Below are experts of layer 4 (counted from 0) of a mixture-of-experts language model. Rows are named router (the router's row for the expert), gate (a neuron's input weights, with its number), up (a neuron's input weights, with its number) and show model dimensions 128-255. Each number is 200 + 30 x the weight over its row's rms, rounded and kept within 0 to 999.
Before each expert's rows: a language model's description of what the expert responds to; "comes after" lists some tokens at least twice as common just before its tokens as in all text. This comes from a sample of Wikipedia text that the model never trained on. Tokens count by the router's weight.

# expert 20
Kinship nouns like son, daughter, grandson, the piece born, the word Me, and small numbers or year ranges in tables.
comes after: " the", "-", " (", "|", " \"", " his"
router,155,163,202,166,181,129,223,156,194,254,128,209,211,142,210,188,176,156,150,188,188,189,203,185,171,199,224,210,222,248,269,223,166,230,178,218,203,199,238,213,225,189,172,185,207,177,204,196,186,198,197,203,188,234,195,150,223,236,148,206,206,197,230,202,242,256,233,194,196,156,193,152,250,179,229,173,210,201,163,176,188,216,208,201,194,222,194,182,253,202,188,200,191,242,212,252,218,144,184,198,156,223,158,254,205,231,219,158,143,180,229,160,211,161,231,120,199,179,198,204,236,225,195,182,187,218,214,226
gate0,210,204,222,186,169,204,202,201,125,217,215,221,195,245,187,205,168,172,200,231,200,219,187,242,143,192,159,202,237,126,257,228,211,188,196,172,222,229,227,202,193,187,177,188,152,202,196,228,186,220,216,189,162,186,200,184,201,175,215,205,210,210,197,197,180,166,169,212,180,217,224,203,187,139,163,243,199,163,168,177,247,181,181,240,214,168,267,159,226,176,166,212,198,181,220,203,232,210,191,176,161,181,230,200,179,163,204,142,234,215,219,144,199,147,165,150,201,195,171,233,181,202,194,253,166,228,150,236
up0,183,177,183,177,228,198,211,240,216,159,179,229,220,207,216,204,218,154,216,208,231,189,176,190,202,232,216,167,199,194,231,157,181,288,246,188,182,250,215,248,264,211,197,212,207,222,197,202,226,206,191,235,187,253,172,194,188,198,209,184,201,180,163,198,217,230,210,220,209,247,226,256,195,239,123,210,293,261,262,190,219,192,184,183,255,254,181,204,198,231,159,178,183,193,185,185,181,198,208,224,159,245,221,230,187,170,248,232,242,152,201,146,190,178,204,258,173,192,252,166,157,217,268,218,157,200,192,189
gate1,189,211,203,232,165,201,232,193,184,145,173,200,268,222,183,200,226,207,182,197,227,179,234,187,142,190,242,172,227,201,215,213,242,211,175,170,244,184,233,226,187,195,133,257,180,240,219,193,208,164,205,242,180,226,168,181,215,197,212,254,219,253,235,149,205,224,238,244,245,183,175,194,219,197,175,201,195,170,173,199,193,204,225,217,204,155,235,179,212,237,172,207,226,190,205,186,225,150,149,188,186,222,256,160,164,234,224,197,188,235,156,195,179,192,203,193,210,253,220,223,197,217,212,204,184,140,196,218
up1,213,155,190,184,212,209,202,273,163,185,225,172,284,196,149,199,166,169,154,225,190,197,217,191,193,165,229,213,199,221,215,187,261,233,204,254,203,228,189,167,139,193,202,182,182,201,240,225,138,166,177,142,248,255,181,198,250,206,195,202,237,252,178,178,203,187,207,196,180,203,192,168,202,179,219,195,238,207,191,151,164,211,177,172,223,215,293,203,222,202,186,206,216,197,185,264,193,149,185,146,144,241,226,223,216,279,165,136,176,132,175,163,231,221,207,213,184,171,171,220,193,216,258,238,152,232,149,218
gate2,171,182,181,204,185,188,220,190,217,182,187,231,244,174,184,197,202,235,270,181,233,173,272,231,196,243,217,133,186,174,159,223,193,192,241,174,204,202,249,204,244,222,166,184,221,213,239,219,223,113,273,166,242,213,197,231,211,218,253,249,218,193,242,189,227,265,178,189,195,274,213,216,246,238,211,194,154,260,225,240,195,165,196,235,222,160,225,162,224,198,170,177,228,214,201,176,219,142,219,148,162,224,239,190,186,218,235,208,161,191,185,184,230,198,226,223,234,180,196,200,181,194,192,208,167,204,146,218
up2,229,201,158,199,235,206,181,253,175,247,173,227,194,217,231,214,171,212,159,241,242,175,187,161,167,186,183,200,235,201,204,189,133,223,262,193,271,172,180,220,170,247,189,186,171,227,233,241,196,224,201,193,198,245,241,199,185,199,219,231,170,189,232,180,217,221,184,270,184,194,207,204,181,277,214,243,206,191,175,163,248,169,263,206,220,224,165,152,236,165,161,162,225,207,197,201,215,170,202,227,154,213,218,226,180,213,172,191,228,199,190,225,222,220,166,194,152,231,189,194,208,219,196,203,198,208,171,217
gate3,201,178,189,175,188,211,168,239,197,138,208,236,259,202,149,241,170,215,200,164,204,164,229,231,238,194,241,222,152,197,225,219,189,187,217,297,154,167,195,185,207,203,183,174,174,188,184,230,187,273,192,236,177,245,227,196,181,228,207,186,195,223,181,255,206,224,231,219,171,195,194,208,177,138,168,213,192,214,179,217,187,249,198,247,206,225,118,194,230,199,237,219,246,195,219,206,215,240,147,136,206,170,221,210,194,220,181,210,188,195,201,204,216,183,171,174,177,186,171,152,148,239,152,166,202,175,208,192
up3,215,207,207,170,228,210,214,140,143,178,246,170,217,199,273,195,225,185,222,178,215,179,211,184,172,247,222,180,230,138,182,213,195,214,211,161,179,216,184,194,267,204,142,213,151,235,254,198,216,227,168,197,219,210,175,192,198,180,190,223,195,179,206,239,210,202,208,218,216,207,160,196,197,260,196,208,153,227,227,189,305,166,200,138,225,229,192,246,175,177,209,179,220,138,161,191,215,162,150,208,226,196,169,183,235,168,221,199,255,214,184,199,172,229,185,199,208,204,242,208,182,191,203,199,203,178,214,219
gate4,183,171,190,223,209,212,260,225,182,167,214,195,176,240,208,176,235,200,210,237,191,213,165,194,201,220,205,168,176,217,207,229,196,186,188,163,141,205,229,205,230,213,232,184,154,227,166,237,227,152,163,194,140,178,139,229,214,187,210,231,236,225,179,179,215,198,175,178,188,207,238,198,248,174,181,202,233,187,215,203,194,249,189,194,200,162,196,229,235,193,201,200,254,150,220,249,180,196,184,206,194,234,225,248,252,189,231,196,207,176,158,201,241,172,203,192,184,227,173,241,159,208,177,226,258,214,140,249
up4,193,190,195,228,199,201,245,201,237,158,184,156,133,205,216,205,249,201,194,184,175,189,177,197,233,141,198,284,213,189,192,149,160,239,195,168,215,177,164,220,202,186,184,213,191,264,129,218,256,219,208,164,201,218,228,201,180,227,199,172,248,163,159,176,207,198,232,168,198,182,152,160,202,185,158,200,151,210,192,177,210,221,210,214,235,237,254,182,216,168,167,160,211,216,176,218,211,181,218,173,200,131,153,250,207,174,264,216,222,199,188,142,178,201,210,207,227,160,179,186,155,215,237,300,221,255,203,212
gate5,180,223,212,192,182,199,206,180,237,200,184,227,211,206,232,212,175,220,227,213,143,225,201,169,157,242,176,213,203,207,204,141,189,251,214,225,241,228,248,251,213,183,205,146,227,231,202,190,214,201,229,236,198,153,212,252,170,190,235,191,261,191,242,223,177,223,178,259,197,229,270,183,189,153,207,198,210,256,207,196,210,203,197,163,143,214,193,211,202,170,249,220,237,246,174,174,184,252,166,201,202,242,220,171,204,219,199,202,258,183,203,121,279,223,220,151,177,131,220,188,220,212,202,245,237,239,191,216
up5,174,202,179,157,215,191,217,189,148,201,186,192,184,123,155,197,159,223,226,147,187,162,239,254,232,230,191,132,251,210,199,198,169,200,172,222,193,224,221,168,192,206,203,191,176,220,228,164,199,204,171,174,144,202,185,183,184,203,223,156,257,215,162,176,267,176,154,207,179,196,151,154,241,222,226,161,195,104,212,206,211,217,177,204,207,197,228,175,210,209,244,199,191,178,170,229,206,182,179,176,235,257,219,240,142,207,178,238,223,154,167,217,189,222,180,199,214,187,253,196,218,177,171,170,213,190,186,173
gate6,183,178,151,249,285,136,237,170,234,214,267,179,158,224,219,230,219,196,220,216,224,216,184,169,231,244,209,215,160,160,233,198,162,239,165,243,168,167,217,159,183,180,234,195,154,201,222,233,184,190,228,179,207,259,210,207,211,183,211,196,187,200,218,183,174,208,228,172,237,196,247,212,214,211,216,176,207,182,203,223,262,141,207,194,208,159,160,136,203,194,177,232,230,182,221,200,221,174,108,213,141,211,261,224,181,243,174,177,250,202,209,202,214,187,184,207,186,249,249,196,149,168,184,213,236,170,204,259
up6,217,188,151,179,177,219,201,206,168,189,149,239,213,254,151,199,229,248,222,194,183,183,139,173,160,201,208,173,201,207,218,248,282,170,173,234,224,177,215,201,201,128,170,195,195,231,218,205,227,197,203,201,142,198,219,184,220,197,209,239,164,228,196,199,178,192,174,184,209,196,195,193,198,190,213,151,236,149,209,269,219,177,213,193,213,275,167,165,212,227,225,228,196,183,229,195,182,193,214,154,162,252,181,201,233,173,173,177,176,240,221,196,250,156,264,196,225,193,213,208,248,130,160,186,187,179,246,145
gate7,211,187,229,197,194,178,215,184,238,179,218,177,186,205,252,196,208,240,149,244,236,204,205,245,241,216,199,187,170,257,208,180,115,125,206,200,189,200,142,183,246,207,167,182,143,241,211,215,207,228,178,188,192,183,186,192,236,201,193,203,240,180,193,205,199,205,157,187,197,180,160,227,226,214,134,216,169,164,231,175,215,203,183,220,168,206,187,201,146,200,216,182,258,256,200,166,258,233,181,168,205,249,261,233,199,254,251,180,207,160,195,273,194,215,236,240,181,161,225,228,187,244,240,208,171,253,184,219
up7,266,179,193,209,203,202,213,189,139,253,183,238,215,217,222,221,194,195,205,148,251,192,214,169,246,190,190,246,238,212,216,198,224,193,179,148,172,185,210,150,171,206,191,221,213,198,232,180,194,189,237,225,187,180,225,173,157,180,193,195,223,239,152,185,233,200,207,177,194,237,173,190,191,178,258,185,196,222,239,257,238,238,240,150,240,194,223,239,160,222,176,170,203,155,181,240,227,183,195,184,223,168,206,190,206,173,163,224,171,213,191,116,227,202,164,202,180,168,157,190,165,260,195,138,228,217,200,207
gate8,240,192,211,199,138,176,189,231,168,223,199,129,239,176,247,206,152,197,182,175,243,227,213,173,215,168,235,210,218,213,193,252,211,202,153,274,222,222,216,211,208,183,201,247,220,186,219,237,179,212,219,253,168,173,224,205,199,199,187,182,222,198,167,214,125,185,189,209,225,191,186,139,190,252,168,209,177,186,232,182,210,169,188,180,187,228,223,201,194,164,291,229,187,178,193,182,230,177,158,203,222,225,154,228,222,203,261,189,235,190,238,162,200,197,212,214,149,199,204,201,196,251,201,237,215,155,224,282
up8,180,241,178,169,193,172,243,190,198,155,169,161,205,213,240,205,177,213,217,213,172,250,155,238,255,218,228,196,218,213,236,229,155,218,214,144,165,210,251,185,191,203,197,164,182,198,190,253,228,237,165,229,199,208,218,221,212,209,170,187,187,193,184,207,177,184,166,235,235,177,198,135,281,166,199,179,183,219,216,191,183,225,259,159,248,180,195,177,255,226,232,182,211,163,180,187,243,219,126,237,142,209,225,183,179,157,156,248,142,150,183,200,166,227,214,237,149,214,184,194,184,205,215,187,198,226,236,229
gate9,171,200,226,189,181,211,167,183,175,225,197,210,214,223,215,173,243,193,203,196,206,203,152,174,168,191,193,198,209,200,219,243,206,219,183,188,234,190,210,153,214,174,149,198,155,250,220,162,150,187,198,203,174,245,190,196,227,175,181,247,181,200,188,218,230,205,176,228,186,235,207,137,169,208,173,160,221,202,180,214,205,171,187,182,220,258,121,219,207,180,194,204,222,209,259,230,171,228,208,212,209,214,166,211,239,181,213,180,218,234,170,164,176,181,183,232,199,166,192,190,221,181,171,223,230,172,230,261
up9,158,187,212,242,156,228,163,243,148,250,233,204,198,154,208,210,167,195,165,198,197,179,244,240,200,198,213,234,152,206,218,204,199,183,241,201,224,195,215,205,224,209,183,172,202,147,201,193,192,284,212,281,149,170,246,211,161,137,225,228,172,240,215,200,161,189,204,215,177,216,203,193,230,230,168,185,200,276,163,202,211,162,233,193,228,200,200,263,218,207,187,166,266,146,231,166,185,206,191,166,215,203,214,213,186,184,246,204,192,179,149,219,170,217,240,243,222,202,193,231,262,225,240,193,240,155,202,206
gate10,199,179,182,208,167,165,221,231,168,169,180,256,197,213,226,181,168,207,190,199,215,245,229,204,169,209,175,198,209,203,203,201,201,173,206,168,205,193,210,138,205,147,179,180,164,219,204,150,181,244,263,186,170,187,193,213,255,203,214,175,213,199,219,185,239,215,227,177,220,182,186,252,220,176,203,175,227,179,236,217,116,155,191,207,224,205,200,173,190,196,231,205,156,181,172,256,175,215,220,175,258,197,180,224,235,210,165,142,219,232,240,234,236,191,211,186,239,184,226,232,152,229,202,196,215,256,220,190
up10,229,195,204,256,195,171,192,165,182,181,193,198,151,197,147,178,215,223,211,204,238,165,236,213,177,229,193,163,169,181,184,200,148,172,204,201,179,181,171,134,191,213,188,159,184,154,197,227,246,205,160,178,181,226,185,231,194,230,212,193,225,184,263,195,197,240,277,188,179,216,184,220,220,219,212,203,216,221,235,209,265,115,169,246,219,201,235,190,189,251,217,197,200,228,203,243,254,153,167,131,195,217,172,162,168,185,147,147,187,206,181,144,139,179,228,215,191,211,232,149,147,184,204,245,246,226,145,204
gate11,216,204,193,248,192,159,165,166,147,230,175,231,210,249,146,213,180,243,208,182,184,225,216,188,157,166,188,231,247,196,234,187,200,165,244,204,156,158,174,172,191,168,168,196,174,251,228,203,163,202,185,219,242,211,224,192,214,166,287,205,207,226,237,193,205,193,199,232,203,253,229,152,159,201,230,186,194,207,243,205,180,244,177,218,170,196,235,207,202,225,235,167,215,216,227,275,168,238,193,195,263,164,177,238,236,255,197,252,186,189,243,214,227,212,234,142,187,171,192,199,206,215,187,184,180,155,230,207
up11,214,221,170,256,156,205,215,184,237,222,240,140,198,224,189,207,177,161,183,249,213,175,235,236,166,221,203,184,264,187,178,205,247,166,243,214,222,179,237,253,194,244,232,241,194,215,268,188,219,192,221,213,239,199,197,248,176,148,239,210,213,227,202,224,183,251,204,194,208,211,184,142,212,214,200,266,267,181,210,233,181,239,239,225,192,177,136,197,198,220,146,224,150,158,160,192,174,218,127,217,206,228,160,214,159,189,199,202,251,226,176,215,220,147,216,186,250,170,169,238,191,207,163,216,201,227,206,212
gate12,136,182,207,242,230,228,236,153,222,288,200,208,245,192,166,217,265,192,240,240,203,168,180,219,209,225,207,184,166,145,165,143,160,191,238,137,253,183,209,256,184,192,263,220,190,172,218,202,209,172,213,177,200,192,161,215,174,151,178,229,137,164,259,159,244,238,180,140,199,177,229,168,209,252,242,216,163,216,241,128,198,202,228,228,175,197,168,226,234,181,210,233,195,200,233,192,199,213,133,156,250,200,180,208,197,184,204,199,228,223,186,224,225,198,262,209,179,201,156,208,165,183,241,168,205,241,241,215
up12,174,226,223,174,127,171,205,238,178,191,193,129,217,184,209,225,209,221,204,229,204,202,155,174,232,193,231,264,199,219,238,227,200,204,169,216,207,200,235,180,160,238,239,208,187,191,246,166,174,231,243,205,236,233,218,160,219,229,220,204,169,152,219,193,178,214,163,224,150,212,222,260,209,210,191,226,162,210,211,180,257,210,220,196,194,208,211,206,204,208,252,232,191,204,225,217,200,187,230,208,213,178,208,207,193,195,166,231,159,188,208,176,194,235,192,240,158,161,187,194,230,208,218,237,209,210,190,195
gate13,149,159,218,199,168,190,219,207,154,239,188,175,225,191,242,196,188,204,165,203,208,268,180,183,178,206,180,224,198,200,175,232,194,166,193,192,117,207,196,209,201,201,211,190,185,213,154,180,203,196,173,223,212,161,212,191,274,246,195,134,210,220,150,223,179,221,216,236,223,206,187,173,230,210,214,227,233,195,180,242,248,222,199,227,154,205,197,141,195,207,212,282,190,199,220,198,181,203,178,193,225,192,204,181,221,168,134,235,222,208,143,248,155,216,231,135,132,224,185,247,195,149,236,199,257,245,159,140
up13,197,192,168,146,225,142,185,172,237,213,206,232,165,157,172,214,218,171,251,216,207,250,236,214,177,200,186,214,210,191,173,240,230,233,195,193,198,185,222,222,167,215,177,220,252,224,150,177,200,179,222,170,203,148,244,199,216,268,195,218,202,190,196,244,222,220,159,168,243,196,247,197,197,222,233,198,205,234,169,171,190,197,205,243,198,170,213,241,228,223,232,197,168,203,207,234,214,180,208,206,202,201,185,154,197,174,144,156,215,179,204,141,214,209,233,268,213,196,186,186,219,218,227,198,233,130,227,151
gate14,201,217,241,243,198,220,150,187,252,208,168,251,226,208,254,174,231,204,256,188,223,188,199,190,266,166,208,185,212,216,201,227,232,187,209,226,194,196,211,213,202,213,176,215,209,220,205,208,199,250,195,168,227,174,184,150,196,230,187,247,186,183,252,252,255,166,172,199,198,200,183,132,206,203,124,187,150,215,235,183,195,162,201,185,188,246,227,241,218,211,217,199,232,205,191,215,185,230,181,197,205,168,237,173,250,190,201,179,163,205,210,235,168,204,184,154,230,186,208,219,165,201,176,208,226,189,168,245
up14,234,182,200,245,186,207,237,254,201,159,183,208,199,177,216,188,162,145,235,162,180,214,232,218,176,173,232,149,209,220,221,182,192,207,215,208,175,219,211,185,258,197,169,219,170,209,177,209,236,213,211,214,179,225,209,233,211,246,123,254,163,181,245,218,156,171,167,193,170,190,214,180,192,152,197,137,147,192,210,215,223,215,191,253,209,225,223,178,184,169,203,158,221,214,193,185,204,198,169,169,160,164,195,215,200,204,186,161,125,230,192,160,202,194,221,210,190,201,265,160,217,224,193,197,211,194,132,199
gate15,152,210,224,232,234,189,246,198,165,220,193,195,181,196,229,232,235,197,187,168,204,168,181,184,180,215,168,212,268,174,181,238,190,212,242,154,172,254,196,197,197,184,233,207,164,184,170,136,215,208,230,202,230,185,194,199,190,160,206,201,152,221,212,156,188,154,195,234,151,251,193,181,193,201,202,222,201,210,187,189,230,207,188,124,246,233,222,158,200,223,191,180,188,187,208,242,243,237,164,223,232,202,192,177,216,208,201,214,156,188,139,199,184,241,161,150,192,165,176,245,205,215,176,184,213,217,206,243
up15,180,213,217,196,177,161,212,217,205,185,186,273,233,160,207,245,244,181,186,160,213,225,173,193,159,242,210,199,169,216,198,206,185,201,210,111,191,156,223,207,225,234,201,214,225,164,171,206,163,214,189,183,231,171,188,192,288,228,187,210,172,131,182,211,187,170,202,227,200,214,217,137,164,203,157,190,168,186,194,164,236,176,176,199,226,185,201,171,196,189,203,160,228,191,176,197,206,195,166,174,199,184,204,228,188,219,224,231,205,221,264,152,224,205,226,158,219,248,200,159,196,187,211,186,151,189,186,199
gate16,210,182,215,264,225,255,218,220,228,154,228,119,199,242,203,225,193,191,160,226,236,197,176,169,180,202,232,154,228,182,188,195,148,173,183,155,190,226,187,213,184,188,176,213,179,198,222,218,169,223,166,188,220,234,172,209,223,218,218,137,204,192,202,178,254,200,209,194,216,202,203,185,213,171,243,212,152,216,205,163,198,226,244,167,205,202,157,220,212,167,208,204,193,190,230,241,272,207,174,167,268,266,201,156,187,264,190,217,172,200,173,187,256,245,154,147,201,218,180,249,148,178,241,237,189,234,172,235
up16,216,223,182,279,222,250,187,179,194,247,215,199,180,232,169,167,190,198,257,171,251,192,183,221,185,229,139,190,180,169,233,164,226,196,216,141,199,221,196,223,190,196,195,186,257,170,188,197,206,221,155,152,221,268,187,174,165,206,176,182,186,183,146,198,190,236,143,204,192,181,139,199,172,161,222,146,188,211,183,229,207,215,255,179,157,257,157,219,210,213,216,233,167,226,197,186,185,198,194,237,216,197,189,207,219,173,214,183,154,217,177,238,186,223,196,263,167,191,147,210,200,181,165,182,240,224,160,239
gate17,185,195,228,173,195,191,195,244,254,239,173,232,250,217,208,222,222,194,204,225,231,179,211,209,188,211,220,179,171,182,152,189,196,182,216,246,215,216,195,184,193,233,185,215,214,190,205,174,161,201,219,182,205,139,195,252,185,179,199,201,164,205,238,239,214,196,240,167,197,191,204,224,200,151,142,203,135,172,243,230,229,251,167,182,231,179,162,143,108,224,196,214,180,217,238,197,204,185,177,189,171,197,133,176,185,212,190,177,230,171,216,196,219,171,203,214,219,218,209,252,205,188,196,236,182,202,210,212
up17,212,219,205,154,150,192,200,219,214,181,191,162,183,155,180,232,176,196,248,198,178,147,156,202,211,188,195,191,225,230,216,214,242,215,197,212,180,229,187,218,236,150,179,213,241,183,223,251,209,189,195,204,269,218,155,200,184,255,242,208,284,191,209,198,252,225,290,189,215,239,181,193,203,191,222,173,252,208,225,227,196,198,164,207,208,207,189,186,212,164,178,202,209,163,225,249,164,212,176,240,263,178,214,246,194,210,184,157,195,188,223,217,221,156,203,271,243,225,206,173,170,195,227,200,206,246,216,234
gate18,182,175,213,159,202,222,175,223,160,206,250,205,237,214,187,175,160,196,217,236,186,178,243,183,166,204,195,234,196,217,210,195,175,258,259,171,168,191,253,185,209,227,168,244,167,166,269,170,216,194,206,212,234,216,211,230,177,166,201,227,238,121,212,249,207,252,200,198,207,224,200,234,171,201,211,200,248,278,193,165,187,170,225,165,192,203,251,173,266,224,189,254,205,191,212,223,200,194,235,270,167,219,202,240,187,183,195,259,242,210,209,213,221,204,181,228,274,190,226,247,190,174,154,205,167,229,239,162
up18,116,235,241,195,187,181,193,164,258,163,211,176,204,184,190,199,207,231,223,206,249,212,140,216,146,237,169,189,209,223,159,219,177,176,186,114,237,178,145,180,244,268,258,203,204,204,174,191,176,258,192,222,213,271,164,240,202,178,182,212,205,264,205,187,221,187,190,161,180,220,222,166,228,209,169,198,220,225,158,142,229,228,123,156,171,200,153,223,193,193,238,241,179,185,174,184,224,230,165,214,168,207,171,203,206,146,225,186,185,173,152,177,192,192,196,281,165,174,188,183,170,233,194,221,174,197,157,200
gate19,151,247,189,214,223,170,160,210,192,217,216,172,207,234,214,241,237,130,188,212,218,258,213,236,154,198,233,173,221,158,221,196,241,204,215,166,235,206,198,234,163,207,209,216,203,146,201,200,205,193,154,211,163,185,210,205,199,189,187,202,214,246,159,136,209,209,215,229,185,269,202,200,188,191,239,259,193,245,219,171,198,192,191,163,230,206,216,160,183,263,183,193,211,150,204,172,254,204,150,187,193,225,185,188,187,182,126,168,223,169,196,169,204,252,156,213,166,191,215,200,212,220,196,163,213,182,181,230
up19,168,235,195,247,222,162,201,217,174,181,212,213,227,276,123,202,190,249,216,209,195,178,231,209,226,181,225,196,142,150,145,213,201,169,219,231,157,161,177,189,251,191,167,216,221,243,207,160,184,207,213,182,240,250,161,221,184,196,173,161,196,152,189,220,205,233,237,216,206,184,200,158,150,205,192,258,257,227,176,241,182,173,218,162,206,203,195,175,175,192,186,241,221,137,186,200,195,222,127,216,231,200,217,244,215,222,220,179,149,236,161,270,237,217,208,185,239,210,201,187,216,219,126,167,203,214,189,203
gate20,190,184,199,211,251,172,242,178,234,177,169,179,212,257,179,292,186,271,211,210,296,189,181,232,194,205,142,183,193,233,180,192,193,232,185,222,200,163,217,171,173,187,201,174,196,209,175,192,155,248,165,255,197,229,220,179,197,211,184,226,205,167,202,206,183,187,167,211,185,274,200,203,244,232,238,198,149,200,192,209,235,203,217,206,180,212,211,175,185,157,178,226,230,244,149,238,216,190,172,186,170,161,183,225,263,233,212,225,168,214,231,203,238,233,259,191,254,199,180,218,178,104,192,186,189,206,166,178
up20,185,182,223,185,124,204,200,216,197,260,192,202,174,138,169,180,166,198,237,228,210,242,240,235,179,175,203,183,218,232,209,189,218,263,176,190,160,230,193,171,223,182,199,202,161,190,198,193,207,190,213,198,211,211,245,174,213,198,189,223,201,210,241,195,176,189,156,180,204,222,155,211,182,163,170,211,162,188,231,243,244,192,158,241,233,216,228,203,163,189,245,193,227,201,283,215,183,229,195,165,182,197,203,202,129,207,194,179,210,229,175,199,226,212,250,166,174,206,220,196,174,183,196,193,160,180,106,184
gate21,206,239,171,166,174,156,132,205,177,190,195,189,201,164,173,219,204,218,168,194,163,172,173,182,180,194,170,201,234,184,173,193,96,175,198,228,217,177,217,223,209,208,201,185,244,180,192,137,191,224,174,235,192,218,190,254,220,212,229,213,194,257,173,186,208,212,221,190,139,273,187,202,185,191,225,236,211,137,146,193,173,183,172,219,193,171,198,256,230,183,196,189,199,170,161,205,219,260,181,200,188,216,202,188,195,258,171,224,214,206,203,214,233,211,221,148,232,193,184,204,200,205,218,159,212,199,178,161
up21,155,230,189,152,187,192,139,214,175,148,205,195,181,193,215,231,169,183,217,190,222,215,184,184,257,184,211,205,259,208,190,204,148,219,225,187,204,171,171,224,142,209,196,201,202,192,239,233,200,198,185,172,116,227,181,230,205,162,245,222,238,175,215,186,163,240,163,210,216,261,188,221,155,234,147,150,179,218,203,168,176,157,184,256,215,197,168,173,219,163,154,163,165,203,233,195,220,219,201,163,198,281,204,203,204,190,236,172,225,199,166,212,211,238,236,168,214,199,148,148,217,224,259,211,171,193,202,252
gate22,200,206,184,160,214,232,198,242,221,157,218,225,230,106,205,244,187,133,188,254,222,241,171,216,166,170,225,220,178,247,238,219,233,176,202,207,205,179,198,182,215,155,174,192,176,182,221,122,244,201,185,172,191,184,192,186,205,168,163,228,189,205,163,191,190,185,233,206,170,253,183,241,186,227,210,182,243,173,201,135,206,169,166,165,174,156,231,201,195,194,211,174,262,217,224,177,208,215,218,212,192,161,187,189,175,241,257,235,212,200,185,224,207,211,192,191,193,190,209,235,199,169,216,283,187,209,231,196
up22,168,219,218,170,197,249,186,214,221,202,247,158,194,214,151,230,208,225,196,211,212,203,202,228,187,170,189,204,148,216,201,245,209,220,137,228,178,202,207,257,228,161,277,247,180,216,202,155,168,215,160,171,182,200,245,209,158,213,250,179,191,166,168,228,195,177,188,217,253,234,169,201,187,197,181,184,208,174,227,165,210,198,210,159,220,214,232,229,241,179,173,213,205,209,213,136,192,246,136,196,188,206,169,213,186,193,204,192,142,210,216,233,230,218,164,193,226,197,181,166,198,226,213,216,187,254,158,186
gate23,216,199,200,227,211,230,180,202,143,181,184,224,170,213,179,220,173,199,172,245,188,134,194,205,261,167,186,190,168,196,159,209,191,255,235,208,239,179,180,234,199,171,202,163,186,216,248,192,144,214,216,168,192,151,251,233,192,191,170,211,216,180,254,164,184,157,216,223,216,201,170,180,194,199,168,172,202,201,137,179,193,176,176,207,178,192,189,167,238,215,181,252,188,199,280,247,159,142,205,194,231,207,205,155,239,177,215,158,197,179,168,189,166,160,136,183,176,195,209,207,143,244,172,253,204,203,216,204
up23,176,189,213,218,213,246,228,170,224,187,246,168,219,145,223,209,173,178,200,223,173,165,229,184,227,203,193,172,166,206,192,212,170,175,201,184,174,174,224,208,217,170,205,199,210,155,229,194,220,214,179,213,197,215,210,203,243,195,214,187,189,186,209,178,213,173,173,236,133,187,176,257,192,166,177,239,184,231,207,195,186,208,178,164,207,203,222,168,220,195,192,146,163,232,169,134,161,224,164,216,225,164,216,233,174,203,208,217,239,257,172,260,198,116,183,170,171,183,167,87,249,239,188,226,212,225,202,235
gate24,227,190,201,221,203,173,245,226,192,190,210,210,177,192,150,209,228,231,197,169,119,133,236,156,172,180,154,199,173,205,174,236,220,209,231,202,215,241,257,178,212,226,229,190,195,249,246,217,221,182,204,168,213,206,210,179,169,242,166,248,220,198,160,180,201,201,191,211,210,187,138,241,202,208,198,175,228,240,218,196,184,193,190,197,193,213,199,168,225,183,212,181,235,163,214,194,199,215,187,238,191,251,166,144,241,234,196,242,209,212,155,207,168,211,190,183,199,244,230,195,171,214,260,198,306,188,225,157
up24,213,219,183,238,187,204,152,166,227,246,128,157,177,213,193,173,185,249,218,189,190,221,176,149,197,181,179,236,245,137,137,176,176,204,221,158,242,128,205,163,228,174,207,213,170,175,163,237,198,234,179,141,179,199,194,173,207,240,239,205,152,179,184,175,185,188,138,171,241,212,222,175,155,181,210,187,166,194,184,220,217,221,186,238,178,215,179,128,157,184,250,238,197,215,173,174,207,166,210,207,265,229,202,233,190,214,177,217,154,169,198,164,219,132,243,174,184,138,166,200,185,131,166,180,200,246,200,281
gate25,186,220,188,211,257,180,178,159,198,156,226,184,192,191,189,132,178,182,193,267,306,157,176,236,158,196,190,187,253,181,220,239,234,201,196,178,185,222,223,242,229,175,253,243,225,217,216,183,236,184,182,155,190,250,146,238,172,215,174,152,250,200,140,176,201,201,137,248,232,232,212,210,207,195,181,230,235,194,234,207,245,226,186,163,248,171,196,221,231,214,225,182,231,146,159,235,141,192,180,252,180,160,181,171,202,147,200,215,162,163,212,203,211,214,180,196,165,193,178,250,236,226,182,257,141,201,216,183
up25,222,213,244,191,162,190,199,222,171,214,164,164,205,242,179,197,240,213,157,243,195,179,189,198,190,163,236,256,226,237,203,182,220,175,177,184,277,181,235,225,222,149,214,218,184,197,231,174,185,218,207,196,183,218,176,192,220,171,184,182,202,228,216,221,188,163,235,168,211,157,235,169,186,197,219,218,184,164,244,138,198,201,157,204,211,184,169,198,230,242,253,176,188,242,241,284,176,181,231,226,216,246,203,182,208,190,205,210,186,140,178,238,198,154,189,175,148,161,230,163,195,222,237,208,256,192,227,206
gate26,177,182,154,229,218,251,228,194,244,215,198,190,242,232,206,198,202,162,162,233,220,247,245,211,167,186,235,164,247,205,179,212,201,157,176,222,163,149,169,235,227,224,214,163,179,128,191,231,203,159,214,186,235,191,227,210,149,174,217,206,233,188,185,249,190,141,175,186,253,222,211,248,212,167,189,204,214,194,176,165,207,194,205,197,155,189,207,149,210,176,181,227,231,197,235,223,161,165,173,215,202,176,215,242,246,163,272,202,211,233,260,170,204,239,175,240,221,186,210,223,165,178,192,239,194,169,200,202
up26,252,214,244,222,183,240,230,189,208,220,193,200,155,207,261,181,191,190,186,218,246,202,160,213,217,207,223,169,141,193,239,150,224,210,205,242,214,217,195,198,208,227,228,210,240,209,229,190,210,239,182,266,257,216,198,151,159,207,218,201,198,237,186,215,194,195,194,207,175,228,171,279,209,212,228,182,172,205,143,195,222,215,208,192,168,219,176,180,242,200,268,220,252,212,216,156,183,203,218,250,232,231,256,232,197,208,174,226,195,251,163,188,209,193,161,255,226,186,251,178,225,196,241,222,199,191,171,217